Below are experts of layer 13 (counted from 0) of a mixture-of-experts language model. Rows are named router (the router's row for the expert), gate (a neuron's input weights, with its number), up (a neuron's input weights, with its number), down (a neuron's output weights, with its number) and show model dimensions 64-127. Each number is 128 + 24 x the weight over its row's rms, rounded and kept within 0 to 255. Numbers have three digits each.
Before each expert's rows: a language model's description of what the expert responds to; "comes after" lists some tokens at least twice as common just before its tokens as in all text. This comes from a sample of Wikipedia text that the model never trained on. Tokens count by the router's weight.

# expert 51
What it handles: Article a, initial A. The article "a"/"an" and capital A, O, E as name initials or word starts, such as "A. W.", "Ava", "a few".
comes after: ",", " is", " as", " was", " (", " \""
router:174127160142175111156162108151137123132149091097133141118118163157166167078126104179174122122137148104124087112116133164126147128130120131117171166137137091096112108143133155120145113111130143
gate0:130125146122099077094162173088139093144126135111089102135136108121154151116140140101138144137143052131130171089071144160133110154120143138107145128146127146146165116127149133170147130087146181
up0:127145154103128125090160139097155144124156136119111156128123120131160154097128132090107144120146096142121128118068142159077112165108090143113118072137150167129118150119127152145134186137135157
down0:150098114130123140091120130128121124154116109119099115061149064115124165111137108169126130114135137103120128146111099090063078144144076140132085091131194113127163130106152157107095115120141134
gate1:088110100129128108092115142155110141116069159149108128152105107145098139125126141152076152154102094143114102143109119101134122099115130184117081121096164113116155143161106153117120126176121119
up1:113086136156133163143079138165174163128161086143135128134084109115134105111164130127115140097116173110083158139127154166172161157168089117138125126143136130143129129123157087130104189132095162
down1:138181159119094147095090109119093122142126154159078134153137128115177122134150115158125124125173125122084134137103150132162152147122115106147136117121154130133105124146155087160133192113129133
gate2:128091113102093107125124130115109122126132130110166151133073145138137156144087127133137141143144146125093140162091133079113144141134131131082134152145130132129089100135128079142142136140133129
up2:086126116122163128138060150153157108113098094084171204119134142164117144124137106147170112087107161161083131116193077083146169140116104145088119133108144136105121150140142109119144127119102105
down2:118097101163143117076152130129127146149158158128074136127160085124126120160112138148138140111155109130146143153118132130120098158137109099119122090086158118132100099130132122119107143098163130
gate3:110166138172110147105166091134127107102098107136142113117138111138137114114131138107179125096113102174098101124149139091103125114174193119161114135129116136127122132209098116136146097107102098
up3:117077119131145121137089186109132124115151116094109149135096177151171110122141113128126104179174202113138163113112134162167124137121098136131141177147123106123124151105144105154128147132167155
down3:101114109100110077092112114129139148174116204148140139181097151134114107146120137110130164140138143139139128154116134154152122126088143138164120097144161119124094135091130159117127118150134164
gate4:115074123139131168128106139141116128155132122134148073131083140118131071082094121151125124178153173123076127081153112144122145119156154104103126142133137096116147136170111156135130129135131151
up4:128091134108114120148090155145164172098137133122121093123163160121119117150156111099105162114085170142113107105072109098157153099121138181135160114088130142130142125103132177088109139126092142
down4:133116136067111129161136141128114108101101150106140158125118088164131160133156144149189130121141099123099183155111124121140127148159128103110112146147105119088163111149181125136152108121140109
gate5:088126098133132150136136118145098119135097096169108160133161129126148154133112097158116139170105110153089165165145103133128140095132110138144134120067116126119106165135152110142111176139139096
up5:154150142138170119117108132124184128108154127080155106151130133172138128122140122118129076079171107115160108094145125122136149140127147126144102177181225149146146110138128138123116100127111157
down5:110120104108108134106125131122148122157108114122137083154126170109124086120154105128084103124156104098166142126100154117122106156133131118121121097143118147159111129158165131143148112168119184
gate6:101109081108144130126132107165147146125175140138143153156088106152150136155103128128086138136124131119081122116127115155103118107130122144138105102146176094094129145108141179158122115168107124
up6:148112142112142142129128130133103125122142120090098116107166139145154114119110160118128073110137129145130121123120115131081122147098110143101135114104083159130127131131127121132128165119162050
down6:145115130087139185154112125124145131114108128119145141118140138119146176109162129106133148107113170106109139116135136132105111120101128112141100126138124109123097095149140114118134098175120129
gate7:125138106114141154123152123138136118123127120137111110143109128078147158145107112153172147129161146107101133072143109097131140170154126122116107133131094101116113092131135159151117087110091136
up7:123161156132144134153147100098110129146093134122123168159118122119107152136080131180140140074087132153105138132091126130142133133135145145143138123166171155128129125134163173146119110113121148
down7:134107144161126111191145114149140120160131140115125088105144139086125147103110117135151123154124176100119120113162133117127157160129119183160135132109094128136128174126104115103147136075104117
gate8:144115103184125105144157170123147132146142112135107095144143153202198121114153115132132099140150162100123132121116100135158180155146096098149165147161121123138165115086116112142103136108144107
up8:125147136097148112152149150129079134157123121144130122139096144163170138148125121102105100133154142130114129108073158123132123107143110095152162110175144116180118170085125097155117156144086122
down8:072110114130156126129133125127121150080154145099153120099155100121120100135127153137140122125086121142135142143135114094126145156124077121161123095119122135102141141108081152177150131103095093
gate9:124139097142149111147116103134151133147130198144075145140134104147117082139133159084121165147122072141113122155101128135167145111117146140096102126120159148151155058164087140152147144113126109
up9:112127162155161148169104119124160119103109155170115124124148122139115083109080178107120146172152097152140160135123080133173158104152130107112121160125132114156163065172117120159131134113141133
down9:129154120157159140124158111107130148115163126119111158114128092109117125151143134154116151105135104077116082116074098134132092099120147122119104152127133139155149151169094085110120120101117138
gate10:084099182142154120112107119123129084154129076099129129160137178159185155136133184140151083078142104102127165173112100156120147094121137129135155108106095127139138128159100096157093113131119132
up10:139108092109098131133146090109160155099124110146136115129162092073108141110103171111164118174174112181118123159117117106129143115111176115130090136131140081139078170148103144152115118079140104
down10:112139135116139099102117120145115136145136084122143137161113121176154148131167143135113120128132127140144141107117158115133120138115151102115111122171073092155146153123136129137113101127094146
gate11:151164107153125140133131099090142178130136123122106112110136102157141125141115153115080124114101117140120128132109135163130185118145157106138109141143109166105163151143104171157089113111126076
up11:137100138126125169128154119098134098132136089138141125132111129150111105106097163157119183191156122133133129120100116164140162139141162106106126075106107112136128134171132098147151131122151146
down11:123100165141127165139120119104137138094110101142102107114152131129178174148138143131099143077166102098124155107141157133148138132102122103074150140119126123136138133138127097126100178146120152
gate12:122127123080135114135095136151108105120121140103119135155101125170153149119151147129118080124129158091101151149142140132158116102132140103164139153183104172103204146138132142169142107137121116
up12:136119085101110118135098174178126128099112152092158165136145113104147149132141141123152122108119121134117154128137135106110161132140133176157157118140130146089171137128129158147128126123129132
down12:099151132121195144100063127138111123134138143113122124143163127126151092111142117106143149150130118120144142149145093116142121104138124105140125127144122140094109095132104151121164106095109170
gate13:121137141154108151132150132115131139126130141148145135071101134095101129109083101147139118169084149144115087132170165120141114157129164138153117117116159105165074130171169160089119121128144156
up13:146148100106127111143136119101180110154145133126099080095091160127108140134100094127134115155140153163130115103142116132097128153128164090122087139083092115116103118139107126102111104091142133
down13:129122112096129130125177063146140138147141164116099138096131120118125164106099161147110155126119122119140147089152130097149141105134146137119112155138149112137133117148153121123111136109136111
gate14:130085107126127122093112127145176068098112150118115124165139139131080144115123118164131160161125101170083119106106163146135118146117149113130116141157130165135127117107139091157107159148085115
up14:117073140108187152117134109142090140157153142129152151113157137118158150133119113116154110119141110105127120165190089119098169138144135091160134102154205138103083179104167135148154138100125163
down14:111155121144105135080129133118112140130052127124143124111126124161156110141152133082142137094159156093074145118153108108096130137101132132140134114134099088117144117131078113118129166076115128
gate15:120091130180095135122097130124130170139121098120146113161099119145132076118171168118095196129130144146158137160080118135192123088096115143071110127183133106091162097164144160124150103122128074
up15:132152143126091100151118108106132106146145118111141137193076104151107120139135112120108133093129133124122137140153142151142147109104169087120122102109148111112162149145100131126127063130084109
down15:117124153117079078151145121159137143100109104167127130133125161107096121158131169145178150137163117180092140108109160120102133121126151133131126115144166112127141151130133174134136126127103122
gate16:106164150108136153127114166134128128134091175132136130144090147132175160131132123076116139130089123133115133106129133131098138097131136173157124078141131166125126157174099147125136141144126120
up16:121143104102125132195131164172093159138119146113141140096084105161129136114115109145155163098086121138096119126180124119100161121187108166139168128156090130112134111139123128139172111137130080
down16:099130129122110138105171122134111110147084098098147142152124089127162088162127120103101122150146096131131175127111118116111126100119160123117074115127089093167106148117123120143125169096134164
gate17:117087125111134160108153125179159154150105116110149134140081113088175169146167095126129164142131134103087143143125128126143155153113168151114113109155144143126112111109115127133127091150100121
up17:095108123117129144107118123123117125161099124134123145151080075069138131137169126128150156103092159121106117140181159123144176102127163119178099156147116159186133150125144167141141126182142147
down17:123168198127132132174132167131108116158152148119100143101146099133107122087167127165159152116123112147096104128131126122111101154152141134113121116096117119127091116112157110123124153091150078
gate18:093104080153116086137133111123112126109142118122152102148107160136093097132105101098124162182162122122132140120147126114150138129112126095126109146129111141185148117078127147140133143135068080
up18:104152169129129159132150109116098122154161164143080121109096119137118129094170149129108140095104085179129130150106130171129136081170142123151143126199171166132172108182148133133120144098211157
down18:109147163139147145150138163112095102115127136133136144153122156120087131123122078119103107128131136132128133121085124080149194152125163125155136127095128133100128091172108140145091173162109150
gate19:130133115106143101122148142166107110115158134126114138182144121175105115177138109110154139160141137108103162116115189181152127157147099091158139096146087143145163128097149105133096147140079145
up19:117137128118172162127155171165145124128131142133137152162149121185114173165130107153144111152102124115083149148099164158163112168161103139118121123172139143134151103113150099151094119114083141
down19:173133118065170075139129092093174136093123132094149170144174138078119161109117115129133158156091111094101099130126129120151131095114081122142123074104117126178117126187095156153124145123114151
gate20:151138111091150132126085137124132165117136157101112183114139130091158109128122143115078108134091138129136119129119123158156150114135096128127167185162118144109156149114140147128150146130160096
up20:130082092129110082127119151120130122112140124116118153124138121132168136113131055087128139190122149122066132084132100137139137110120161135081151104115093164117104106120098135127138116113109122
down20:129138152118108125118108096132137138128157115103162101139115125166157111153161073118150107108157129133099131148123094135133125103195103166158136142097118146096143101124180102122119129143133145
gate21:150148098148113093139117132146132117146158143162128121129071106142134114107139120114144087131156120167110093116119167147149132137132110141115096168150165167159115136174135095125157112127187117
up21:140150083103117092138120108145163097144092139124103149118127122147153119139163111101126087142106094107107120132159154136132128134133125098114120117108140192169136130134120115116140121150157114
down21:111157093126164100161127113155098128137117109107109148093139098119120152098129154159175153083113157159106141150109122134139133123174109116165160105125108122081178116092094130164129135127135110
gate22:147152129097120147126141159105118120155073135104128121119074140078136106159151081133109135134136122102077150137104133143155128135159136163157083140133132171167174163122133141164124102167147094
up22:093123116134102188137102193160144112150065104110155145101116145128121125130156166126146158136137126139121106140098115120119113154140135142111088095157165129121141138188129118105105101142128119
down22:160127145126100112099126149110172140123111100127130168121152097127143104106132126139121156100161126117133107163149133091109126098127105127131128143108144133135097121119122144108097170107085114
gate23:136150152072121120095073178122113186169129125186155123145140133087132163116128126160119120139142149121122137114106147131129128122125144137144116126128138137120097108107114149130114080149130132
up23:111132138145106148090138101081084101125135093145162177106166138125110125147166113154087138103124129112133118127120150129099139120128122082109151124097038126100121120125144132119080139169102122
down23:137157124166106117146114142113117127116152137123134123211160117152118135103102121106133137155081106157107103122160124152119131103150112143105153081150128128121145157104087166126143119135133151
gate24:139137106143118105089140150123165120140141159168112161189116119176107108131114117161077167153141071139136143135122147143113101097087140146153121140130158153122083172105126155147102109094160125
up24:110129120190060162158130103106139103135130125125143134138137113128127100134135156127125139133116155128135126137071126150157136099157130120134147099084119111155104080141157137146079166152138134
down24:159167121168114129138160112131129121144173126125104121092118135113124132128171123116162152096137153131079121118150154080127110171162104155095130133119166164095163105121091134110108105124119157
gate25:124179118122099116152133125139098128125084149123154103112146132129121089159126144149140142108109138169139140125112141147165136093158153128098102132110138128145124154150117128120118140146146095
up25:119100133163134121104135078113109145115143174151081121111086074135125094113135152105121137104164105127115107114099128105134113103125152139189143171143118163148136100125135127097105126099169144
down25:093121141136140142103135119146127164141155123142131131223159135124111169134098075102140151103134105107122145111150117134111078104135138127165195132136103143164141116161155066127096158092147183
gate26:128141110110130111124074097134104106176121136117109113112144115108139177089128070134147141136106139163094145060146150126127090151138158158120106148107142164118087120089161107129140128104125102
up26:157110125146097115148166158091157156116131127126113121127136103170155138135141124123130094139140157092133146169117069114096153097136120113159081100153093103150122100172101112166109071119133123
down26:115102128124115125084137135085093105067129170104114120153123149121115093099145115111143131082165108168087139103106149118163114145146118089066131130145096137135147131132138118138124107140095164
gate27:088133114072174128112117120119102150143101085111120126127116093095160166171131095099140141086116105130103132147118106154116145131116094122097134109124101158122159117111149136121133148161115138
up27:143092072169123143136112150124114119125117201110148140124143146098108089117144166144137149135136122131111139102123134132146089127160139160151140129135140107153138080122107109147114120102139097
down27:119162099157103107148148179125137131136118128165139126139134139137130061151171104132128117126140108133111145107152137117152127109104134154131133138118078119163116132093122131114140138121095117
gate28:124174163107131145101137133114127086128150133143142120090139168114156152093132122173154099143145153134132153085110112130131123162119120109128092109100100118131163139129155083125140128143129143
up28:112093078156106123152117127090152117107115130094138129180140102116103103169095096129126133105088132118073120158126162115110128127138136157142177157150160150115066122127110149124096166096118127
down28:148129067138080115131134123144108141119134164101101151110113102107162100153112139129180142144128113179142159149130150107123158121132107154130117155122098091169118109125132109153148136138114127
gate29:131123115169081105156171104149142141145138150115149138127124147124140126141150153100120201132101096113156111126109102126120116134085133122119144096094132143129110132134130136075137134101133171
up29:137139136144151180149154138107119106113072140127109114118131123169105111126095097131095090167170147115108123143113137143146141116138123113156091149100146143149141131136101119166083102120114104
down29:138113083139164092097132153066128152125131133141126131105138152122131159127123109136144160150132128157106188103104111089123129137150145167168115164158157086122102151120158110149105121168101120
gate30:129071124167111122122111112135091105104098126133100143123133149132109114113118161119147139153126145161120094093136145119163150083130121117146160139176120126141136163152120149163185139124099102
up30:129120134120114144122127105128120161135065146119132161078160135124118127120129117138137116107120142103094110113135166127161145125146133143120141136148134112111129123162146132119154124132111131
down30:116152118140138099105148157146144122129156131138099118134158099147133120146138120117142122154126148100149127120165122123108107106111119134132121151084109164136129097138143134104096149127169098
gate31:105126070142128171146120133137122139103122114075179113086161114116129107121150071153127133102145108073127127098201126110138105170165099124108118127140113107096114125129155130124121102133136093
up31:104114137105124149114077148170183143148102088122164136158131152106113105106136118145122140119122187100119140120109117114115143162144144162168120115152104123107168108113115136106108127113192123
down31:121156122134129127140144127145139108141157131135104138158120119174141133097129107111144148148141100099118098137180122097130117119159159107117137126184131137124160127118138140111112106120110152
gate32:091100140121156083095131136125217142128095108115127134118180118137152141102118144100112140135146165139144102137111116142161133105131152144086127119158103140103144117160093140158147159134128140
up32:109100170163126105099129145124196140129101130158103121127149121124190144107097123091113087102131141153153131125143149174112128115147185115127112105129179139113125126140133129139139170154126128
down32:098136140151172135117135125135105146092192137066095059144115134144113165082103084079115093119102137118146117109117110118154126108139077104113139123134110146094140114134127136084123148160125135
gate33:111144156150120128113173147129149128109167134134142123150115143170107141124085127186161117148096148130097157153084125115124134174168104104123129111159114128157136055113166120157130118084141171
up33:118085164107090141136149133141147105101121135101126160093132138097153081106153118135143177102143118128087096104080138125129105133167133162140104115177070141140151113138146123149131123122147107
down33:141125149125112097160157117153113118141094103158131073098071149136124135115112113158113141112125150087151135133151135135123138163128124147153140126103074141154152101069130106078152159097102172
gate34:114160147145127141116149123113139126149171133109148086117154115116125105109155119144152119126166133156138128156138167145153128149130122104108125149148107112125084148157126155088131136115098148
up34:122099161133146099138136087129134112130118095139108122153140131056132149143115132149107112138128133098141154127124095127150105164129153170142110113151143103115108153123138115132116117120152146
down34:111167117165097100172143149120108118130156104158148121155085125156103111146180145131128136089133156138120130116131126114153148158089123171109170125170126140165116148119117128133126114091153099
gate35:105090141120107157085116120088126178118111130092126193129108138131129110138110055114121121163127134132081121130102097106152124157107165143158133110107135114164127119151164152151143163108106155
up35:076112152133164123117096111081136155138104125087123130131127092111114179150113153117151122095108135131123128136144109083112126128079137146130180106180181138088070192143107126109135102111122115
down35:116144135156147185083142161111116158107158166150082162134131139098193076105105149128143114129136108117129139105117136146116121186118145129106110086098102156118095142125118121132100155137116130
gate36:133147100077119100081147097107123121161079154127115135174115140107146147143142161152120170122150093157145155097123126125147132114133124107151129134116108141091110129132115104165128117082144148
up36:114132131093100129170161132140156134114110110121134146102141130145160131114138135121137192156101187171150145117098130108181203117112136147100130115154129148122141147075113121110121138122168094
down36:127124140118159133129137128155149146095108153133121181085125146119091156081111084121145122147078156146131126092112126126136090148131146138118127157126132120158119121134108156094091140101147084
gate37:116104158137134167124148110145121105107080119144107169122125137133118097120114067130148118069098124143118110132161111157150134153168118136129151105104168133133121145118135119110080115119135098
up37:158132081089118116135092143131132140109143160173135123161153102102130141161148163105100130155160123132140143093121135136091090103117108152170116121145097148121144112113111150146140147169149139
down37:134065127114119097093135123128125124092098121178148147150140140096146123165135143110125148129127139175088157153087134133153110092132095098165111129135119138165128137132118110166127105136097114
gate38:121113119116145152093111116145132127108140179150110150177098137105142130144138157115106137085127107132152116109155126135128124108102115115180129147115120158126161111121088159123115105130128137
up38:104143139129136126109144131131126064103099134116131102150113170136161123121133113131164152112095148105085114100141123108136152150141129132144162147121102146119100087120103136136108137117118097
down38:094127073122132127100113156139151116126104165138133127145146103136136100153159142121123130134141116145141169112102119152134109125136136072143150116116112138158114138127159116118100144188117139
gate39:107098081139135135075114119138148114139163197102098145146062128142142108136107110088094166118118111199109127105095106133120121126115153142115135153099159121164130109131111130140138126173145130
up39:170177140142108106120112120117094105107113128113110126088139113122105105145109127118116084128095147138154109124123124101157178123186112119131104136132090161120161144103119080137140138105127096
down39:132151135131113125131138133110146146119119095158101067114116156120114124131106098145106118134111152089166156106106153164088156124142073135140136158127094152143059134121161122092144138131133145
gate40:092130128136111108092138103123093132157137118140084142130152107136133141147114116074149127088131099146103104148090099076123135126116141070119151132065134140133115122155085111103138163167118162
up40:096125140136138123103112130095128140163140156162065122099138063145134102121131136097123163110127087130142122146139138138129141113110102085122128142114175154115151151140089130171154137164126136
down40:168104174117188129115116139112136145118130110156178089152117144112137130092149110142126127177094172071145112143133129132136127118173100125147150139142116183102164094133142176124138120154158135
gate41:110147191135124154108072124151155122089152088130123108127125141114158146124109095129163116110081120130113132152127144085139097184162115200145149155105098128136151122128170110116121128137135117
up41:110139109132115154137131166131114119111098118127114185104112128122106077117093091123134123116137167119108090130117206113121136127165148150146109114123127112124094144121137115105119156154113157
down41:101114132085116080105150112101113091150136108144131099109100144136114150181123118115101161160124098149143160127144102150131143139097124096137114124099112099141167116095152086089135117159152140
gate42:149129100139096110121084153141107115197091126135168195171113151192095135140147129130114161117121151145113110144154151112175138114130167078110076118107151129080137152140085117138122126152127090
up42:131135130124159152126100114120142162139145107152097098120163130140136160106106091190137102159163157104105142100121125121113128177136132110076121146169144122127100174162164096141157139171145176
down42:093118100138096158105108123097165102128103153120100170129094106150088153140152128115110128141107116124128155153123088108104132152131160135120138129118154186133102134125165108118138113147120153
gate43:124123177114167153116095098121081116127082109149166134135140086090124147167112146156130116092108103143142133124129109134157124172153133153117135125151126138143102155089130143128130116114166146
up43:118137091112112131127094147142160110105106153151121106173126085152132124158132177096119150053134128119162136143133134148137131095125147102146124140138131141151126146185130113089103140191133080
down43:091060131083113063134144127109138108128174154109099118133120161121143164113162090117154117113127118154085144162105121080147101132135124119137114116144117082181143091107126126118112113120115116
gate44:156081094119130151127107156114157077117152132101131165115137157135154113148138133131134132141135117109113138096114131156147100090159125114176148154136133129153125128116122120172111137123133103
up44:152137114159148111135137089150110126154178164108093116103116149126160134136154118129119141129102121105111095138147126145159099136088122134124116161123110129135159141135143159119167119099173110
down44:133142065130139149130144114157143104164109121100129119121145126140101144162124136148119175132131147076113097088134108124153101122128166164114148130125125151134141128148116133138155115121097123
gate45:154145128124126120139171154153149148122110113100114119100107161134095124124084124142120155141128145151093106114090082162132142133142128125106135109150068142127114114120105119137153140125115130
up45:122131139118153136114106102108119089129154146146096115181111098144106110115116164107125079124116111151166125125155140130112080132097114120141110161132162142152124159146125188111107106130186126
down45:140085110135103125040123170129090114120116140174140132171111148148135116156101122138143116164128112154131158151110137154145094124102142119136133098126149116147110147105153119143120141159083189
gate46:132123108140135113128147105099172123119124148134115150122087119138113145148121142069146129130156126148093107125076112137155123108148152149161162140115133155149100119141115115114110115174123114
up46:106127169137129111113123122161130137146138143157112163105115167142107149124129084100103135141126117148081071119097086128125126139119097078136117110126106191133113114117122167128101162086141124
down46:119138140156114158114137128094136104120163124119115135118123094115113130168125179147137127120177149118131141181098117122123138114159120139132140136145080143150127111127095075119159152113150135
gate47:150126108179133140120141133125158131112124123140160118160148139153149088167118135132130130169119127135143145133135128146128166132113136082132138166151143142134159072126117142156115134106153122
up47:117164114097113085127132070141112114140117117105126152119160120144127107141130116153107164137147143132151106182114076128102119133120132119121112116129163144098130156128127154118126153127163111
down47:134129123113146109094161090155110108128127170107124065119105108147105095156190138152125140165141137152107083150136101127134152135122158131112139143138154106103156133111147070120131137132130138
gate48:147104159151084167129110131138153115132111099154116081112110160131118106141125081132142128131162104141112140108145123089110139127161133106123132093080094127084118099154098077112124119121162103
up48:147130106142095113138128110120122140153076121113121115103086129127077111118169101116115141156169151141095103117161119114131158113133136103119086099154087120131116147118075138128134121111099095
down48:156133115119105127092127146150105121068125172123154107185125100126083125126126137122122091084150125137125165131150129090156147085127062110111124119124161131139138173145155123131111151146148147
gate49:087100131127179151105151093151125095097134117121096135160124140088139086144155161114141094080119128161119108135113128158155140124124128090155118127147148107127170176130160125100131140150092167
up49:154086156140115132082103139095153153133134137176140149154125114191100157150137137122101114145139133092142154139086131107156101070131117150152172120128140116146119098141114125199114097143133103
down49:183110156144145132154137124144160106144118091088140117139129093151098139129137147127174163127134137121091074145103113127139165144142164101082162130111123147118095119159137092088136117163177139
gate50:139107110134108128157152129126128113121076127119118150129126137145154114138168081145143131128105139108120130125157084119139137159132103135117135141104084145159169089135173101117103148139139159
up50:147160137105137086128085153130122122136117142135154116110161127120146129151109128112136115139163121140117152142107138137129122094133128137150145107112173148134117130141118135116142128117104112
down50:122136145124126129101130164123115133109137125126118122126083152124202109112116169087105128150134113137154151101065173160140100146103115085161134111138066138159130175147113111168124138138105132
gate51:114142091140115152110103117098163096122156147123104088137114146127114130143102145146102166131129112150112139131100125145126122105117114148122144107092178125165135116138112131130122137139168107
up51:124166144160158091132142122150128168184161093115146140138165111119101165126154093132131125109117101096134070135144123108099138135140156158174109141159127136130086113121122157107138092083111168
down51:138118119125140168117094167138133130167102129159116148120122112149123152145160222150131090111136073163154167131103132139138125111172105102131147082160116168148115100117101129151136143134147172
gate52:137068110114132093086124115120134135130152113121130089144173131175107140122115147155095129157131110094139167096129156167146122117148131143098134130122099156135116090120118152131104124138116099
up52:100123112172098093146123142095132202101153125109154198148065121135100149127180137106132172146099132131129120141115142188117171080102132139134128099140176093157108096160117150144143127140140139
down52:159105137143121164114142155066118095088150143149121117108162115123124149173119146134170113124128093132084138068180182143153134132116108103139111113113111132116155097126088130156141134112128138
gate53:133119122111124116059134130167154136114107132218165168170138120137150135108155130137113134145145157138148154156112096125150103095114141156141130100097106128125126137132124132117090153099099108
up53:160138097145120123175137129113099121160180131059091097113127140147110140140108128114106133111124106128142092129145176148119135158132122088136140159172157100129141109118156148154178093165143136
down53:137124101118141145126156120100156125152129095110104145113142095128142094170087139142135120111166157129106115063133128103086139114121121134123075186123117128139121128103155075119138113186133125
gate54:122127101090120127135187170118100112162078126124120152132054122145124125149147093162136116063148133103124125122127151116148129125120172160173134134164095145129145113159150117124179110122111158
up54:148104164118140138134097128150124136113173107136119096144144127131148181126086139130154137184117118139144139092127112152103100184153093101118147106135126068130118148108155120150105131099139120
down54:158123155092100184182172119096124127168123103161115098165113152141154197121098147132139151143110129104161115117108145110136136180108096122122143118143131112140131117174098094106078127136166160
gate55:122134115102133103080182121147157114157119127147125097172129111130107107116163162102110118061154046088147115137096151141148092106112141173130135112133108132134158075120135083133141128108140132
up55:115106125115101146132106128110096149137114143133122149106083104160114127144127089140143157150106151176092149096114108093105119139194142078133154131132140149092096146154136134156104155135122134
down55:096143134111130091123122129143154138119098122162148122185114139147103122130136142095123155128147140139134091101166115103196116146117151125141065141085156162147093147153115098084104151114178124
gate56:117121136097114149135098144132145143114145125121142102131114150146148174133145120127153146078076115084141157137133146125115150130124111163125157094153099123189142101157181139115153148153119147
up56:161157125130154120120161129068124163145148141149094113074135114150115131116148132109143133139122121139133137126105134112095083143092137158139116100083138113088121136090150153155162118116139101
down56:115130144146156100112140146103157137097116155123098138128102063133126131132132128126150137141079126141101117136133144124163105148119111154117122115131110157138109140141106130175162131161118163
gate57:138142124104142100117113158156126114177126134136121171108116160128138138096145136172108126090117133102118165167080134138126099119103116110109159100169107148083161105128189133138138159114143131
up57:151147131103130135166097116131132163142120140095119088111107154113110146123160129106153163097161151130118164163135153145122169113136158119140140119150138132173176128144144124134165129105138096
down57:136128146144142128116156130136107122143117107112110130108136116128098149138105101107157120143126147105129130112118164158137071100091180157165084127145123126187130117150117140129136104163091159
gate58:082107117166127125159140148108163130165167080107108126151090154137179147091145124178155132140108138145060134119137107120151158151145120165104130124117170117142154129151103129134155131135115144
up58:096136120144122128138124134117133129098132128095160166161128079162081081101133124135104148114128123097160135172117083134138144111146137108131137174161113126112133161131163114125117107103167095
down58:112148132126140160080076149125140078140099112128129162131127111093147088144161125124131108094116132158091124114143114194136076172127139124121174106127094125115101143151123149152120127135088141
gate59:127126084116129113117123130151107159126127123080155168125106104134084159132109152154118101147118158135139119123128092092137108162117132140157133082099115135112121121104120173132144103115102150
up59:128113143129120128126136080088113095118120134166114124133139112091146105174171164080127137129121115144131117135094133158131118114150132103137142137118144140136125143096088072160128149166122121
down59:105086128145112099113140117102161091173088127132117108087123112114093099159165121143100109099146102096165133163118135179074150141092139112190092162124138152119129149134153167106138144157080103
gate60:145087152137104159082106118107128086121081130127093123128139126127162118173121144115138103152104128148142132108109149142122139126162166109160121132079156148156128171162114126115079131153108127
up60:100148126140124089142106141127130168133170174158134107152126092127110146104144145127129185103154088102109139117144107122144096077107122157146124137136146122114123101088122141158175159120135134
down60:132126107128133141126130124142091148143110095138112110131119129097172130110132148094122128128091123089138125151129116141141118168127149141151134100132120153134093128149105121133131147131124123
gate61:165150048123101089131101160133101144167110121111154119160154135130166164134090124138145121103130117146135149078155129168104140106171170104128088147124126119127129113150157106155136110116155133
up61:137138116175110110122137133145132124140147101127142128149175110119164151141074150144149096100140141145119110144102100160094133107172171115136121144133160083103135153171146103145133104135137151
down61:173135103116126077115103155187136118116128136107168137191143127100115131131164131160121101129079134124106094116094141105168144110129144150120080147107121106152133109113131131098109127121137072
gate62:167122103101122139103114139145112139110115093088099120169122128136143091098110131088137157120116127118148128142122125148172151107112067118144128115145093156163128135149133123153089118155100145
up62:176092127121126162127104167133142102079121114092132095138110149139109079115109095132148143137120150098142116159095102146181155142141087111123149141116084123176099097168137096138058100139079159
down62:112122155196119127174097144098149179147154104130098130122144118151082147122146141105132163163143092150147109116085142141127107109104120099096185135132077150079121174139145205153166105166107117
gate63:102129105133114120096109119096083135099112164156145103149142097149129090122085149107126153092157087113119157092136135142107116126143139165107113104126144156161135084136119167117163150151154107
up63:142139137211118153108126114089146118104154136119103111133153077162121139071077152100121097179150114131130119122134139144096166092171156083063072133127174105137159155125133128160140116171167117
down63:185134089151091143105130112104154143145111121085157131105140101131153130128147148117125116129146133143101123141128093137160132098100111121131135152102142121104134137153149083181122134097127126
gate64:119115140151129126077113133129149122127152151106119158150141109105086129102156088123109124134141136146120128124127138149102116125146144076158132131139152115120132138148146116135118123141125133
up64:133130133096123164148139119106102112110091129140116109115133118141198130160125142141127107130111116105166128128150099127153140159092091135126129114121125120111120116132100116122135099140101147
down64:123090115104086088138108153126120129122109117112121194118111147145160123152140136143140144123124093162128166135125113145127111132093140110118162148131130110177150141141127127163146115098114084
gate65:109115086128153107135141149165126119137112120114159144134114147136140131112142137129105139103146103181119136115143142116134167101144142138108170081079133115123140137095114128114100115158107099
up65:127118098119146088132133121172139135144093108114152171096097107125121137069133146141088148147145120182124122109089086137154172087130097110089159130115134120120163102105130158114135148143118109
down65:147136174123138130153138144128123081121176093154102139088128125123144136090096106127073110161137084095079097094130119140138111086137147132109121158131133098096131129110121146113110093151123096
gate66:092110131129143150109105148103144135125158141187098151120145066105132143103124096106139133116095121124130142106152136122104139139127120132145122114202114140098140165128139173136077167144129134
up66:119097148132142158144125132141133109104103135159084146120169121126161141109133073109173148162126144137100121120149114083105140176152113089149111145151119126111115119131126138134085126116114136
down66:143124145137135134133135118105156130137125089121121113117116105151119124149134142167165167148123114160092128092175138137107093147154070122108149111125142152131147142118107190123124113138147103
gate67:105100137105149119114127097131144105081143118158106143163094133139132100136127145130154095108141125171117167103138100160137078149171125182092141067096088122139108146060154147116117171150118115
up67:125162104115099131146093181126123141151122133124153147105138154129139151140119083124130158120114119113117104156120175081125129109093130091188148164131158141146094146141134080162089132100108139
down67:077134107107085114084121135132066114086148131149138125156151156138132138131105088117113130143150112116133137119157138115132133164145128105163086111153085140109125147167107152117141145091075112